{"num_hidden_layers": 9, "num_key_value_heads": 2, "positions": "rope", "beta1": 0.95, "max_seq_len": 1024, "doc_mask": true}
Below are experts of layer 2 (counted from 0) of a mixture-of-experts language model. Rows are named router (the router's row for the expert) and show model dimensions 0-255. Each number is 500 + 40 x the weight over its row's rms, rounded and kept within 0 to 999. Numbers have three digits each.
After each expert's rows: "comes after" lists some tokens at least twice as common just before its tokens as in all text. This comes from a sample of Wikipedia text that the model never trained on. Tokens count by the router's weight.

# expert 8
router:489502490499486555422487387500438491455458413499502483467559557561498414479502481451419477544570502527484512517586511453507500456499473436459485468520498470485530493534471543488531495518502520485545584529464513571475510526454379440485451537488496523474494485489470556560529506504518414466488491509514499555464543618492461491466507565466525486513518439497435515496450531509483460541512547454533518560486510502478485420557458465498513520489450465522517401508498521596499545459540487483571483401524491475539475564535547517523468561510526445473463577555459485474512530474496530479474556532511441475526538502490488535492523503493422490555537549506525504484479495514478518483506485491514450455413443511482567489456541499502431545485430514422442440515590529490451475533541497
comes after: ".", ",", " \"", " and", " by", "\"."

# expert 38
router:463496497459460474478473464443480587522521551496546504463506452531465485497441533536564499468522452526512402494450544457511489524543504538525480482588399502544488467513459534489469498434515388528550485515546463563555501529554466494520510551489489499577492501406463515475456510425450479505475540582459423470444461461473521478455517558455457456511386483502548481490498466526448522554569483503479508503505498538472539460562440468527548452491485512550498481484500497504495470470535576487454429545481537525533484506528453471558469470459487535575549425517526501520515434507579447624527534518485515465438517457519457518519462483483489468546503479417553440467536438466507493489510466485501458420501459531520424398483531451503501529543534485499516539493535491524536525512501522
comes after: " |", ")", ".", "==", " ==", "==="

# expert 12
router:517449585466434489510435435571514523459436498529516463400511541534548449469514516531513513538511494542420483459409535505476539521493511458508439519500431507457486465537558519476547477452537545396504467460554582473542552496479465532529463532574474506498510508541528411551499475503535516516489513493555406440483493462526530465539535560499571504415536529535479478505480425545556427472510451503515483493456498467504503545560471515516394492552547445508489544512505515548564569491496539532550546490489524546469495486497540533499507520442428464554525484511484532521470468493545494423542520496419517508448482560509553555443414436534537485488431526474512529537389495496516461543581500484502472506498547517476458491487551512519441535485549504524549497496514473502481480488444466
comes after: " is", " as", " was", " with", " in", " of"

# expert 16
router:552472558486503479466462500490460487499584479503542546468455525479514549481521486495535552488475578472470551493457532601466533438504500553477582501484466478486436459508486473514422523474523444459642456491501449517458463463507415485532541503518435503541480513535484544538482440524521452515580543459521511483490477556543442514457572477484413446549457516484524515548529457491510514450480516474481492494494520524463564494502498589549520538539577444583539502433554453514535507553520464473571528478490495462505516511521592443525506493451467494550506499430493474497462546499544502528486508525487523471440541530480534501502508522564468433512521400482509495488434466440506523430530493520466484542453521493571513503571493539509462434500484512515523421504526502410429496413584521
comes after: "==", "\n", "===", " =", " ==", " ==="

# expert 3
router:516483463505490476498447519519495474527514516541518549453520452443484432514615521439521532517526528523510436495527534425466453492561480552508479567474389476546586449492497590459531445382467419568567475478527486462443524453483510533481524515518581494598507437486525432481497550456431490473485507476481531480532438591538461476468451519524500502516487450491457454525498531439517530541503477495558466500535556522518472482482496454491516483484495503502513498542523523494506476467570563455437460527425476521571575522483486474552510513462514508516518495534560498499517507515477464562524532455484485486529468485546540585475420580514474492571516506483408437545504545483502542525519494533504474447516549532506482479454487504495587495520536407473523547536609501483502505472541528
comes after: " |", " ", ")", " 0", "%", " 1"

# expert 9
router:467513492543513519512465501481454483512525528509513405582459532536532504528532466575410522590517583479470448434485532419444416563461484521508418492514510522489552509434515431472460500498514498462390422565527557543450484481529470495494518456480486520484507541432398561499504501540446509481437529485488528460461508547463475513525464449530486469549493538554455509505499456497535459565484483531470456507520559480463495504521451482513526558464500539462534586497487463476514546488492480481510527511446441465445554481432517506532521516531547540511524513553435514490506537519503458534558471478447452455496527556486508547460527537563511481561579531496489504473508572483550546421515574427505467529554475531460522496472444430482552499508508543504473497510435539402577558536491489
comes after: "–", ".", " (", ",", "-", ":"

# expert 39
router:560409501494443450523465489525435542463442496473490504571507512537535522522519481538506533537504435489526490438560555487504509473502464496445516514443457555478513518532540527571492472566510546466560477520477527585406525491503471475487473474462531477505436598464472490499502479520494539537540476524449516580478557487513539462469549519406487494539514453469531412566386446493493554484521463488498523485526525502489510518429533506494551487452484470529448541529486453463464512469525520549522552537528518495513521504482497545475544485460545568499522561444492458551461469558456542473462493481501577482463539497535463426536597471463392562515522582493398499581507468560511470486505505503470433485501491483599543546521508433556472488432497458513504520465489499569561524530517514
comes after: " the", " of", "-", ":", " a", " and"

# expert 44
router:467470495548579612469556504481520549531499482579501469422549533496542597509487538514497501495499449459548567522471433508489499541482479454500468455519542528466527488494508512527552531472534487622415558451487499461414527512476457475431504497472506437486553442503580548553490552551532469491508496512484462446456447477477553550534406471531464551507525483566461459438443461483534457517609561494522489512512512467422526511482479470564552570533481479564503513524459530517539427460515498510508510491472449527530518536529555499465513458427515508485497542490429520525508490488435504504439493509497533499548524548495453480497454535541493478514552468504499580496502506511477535423448533494390453502567415541509501496538458491502472504423559449449539537478567511502506505490489513
comes after: " to", ".", " a", " and", " that", " he"

# expert 42
router:461474484434426415581508493432487531488577517506504554402497517519432534482496500526547476426582503573508483487467509488513484543510481461482515463555471513519485479499493495514476524430500412553564557428485513507516552483557487521460526514479475452492467426488514474477471435489494496568517496521518530466441468444496534484458487489494492496495436485467497514461497472504404506471556523519555488529502439542491484487522511446468531475495474465479474506445484510545430535495572569422504432533483495490531522543432493402506456391494507557559558513482512487450522498489467465556485528542450488468460555484527547524544490486538519456458467449440574452446519479502517406586487499526496498480467443485557525439496512410451493501563513545474505488526421498566489546385470486
comes after: " |", "|", ";", ":", " –", " September"

# expert 4
router:516507500454611461541496442532491565546486436537482470467552464483553492533442465480566484461531553473476436502523534464441530450510576446506533553517461474519541466542485449556516435547541506458460452525486570481537531463534487510517485485472513498484564495509497385433592523520430507493483522518530497497521482519475493582436524523477542531464508546542517495570525496606520465513486520522469519528499525489530501545519517545557483482526457493532447403515489463512515550532465513417498497472533438525540543469423472428477451489465566548507534515508506441501482513509518536513459422560461476524580566486494444460487479509469486514474461489558476515437440458456410464540468491437516485552569437510450458542470561439428462489591448512529521488504461513535522548511473508
comes after: "\n", "|", " (", "-", " \"", "°"

# expert 11
router:485467485469473502521505380530508463471527455472466509500473456529472458509582464525594543485528477501453501520467432528515582491498553532496469496479514450479506560507467503500514512567524501466486476439513510530533458502613482469504517513471471515519530509459505477458499431539404433427516414505519534485475518560507470453498517567559439507563497567465489433456551474537463470504530554534459565463512492474559514486399493510464490487519586582521445514511487496458526537448479521464553484491534502545492542516465446448465535554440493545514395492572509530490492544574497481485418458518448487472501534507473461517547490467523540549475514568464466460469528450485507503537602510532514456487470507493530489547531460578559587575504554422470555478507512518455475539506563497
comes after: ",", " was", " and", " is", " which", " he"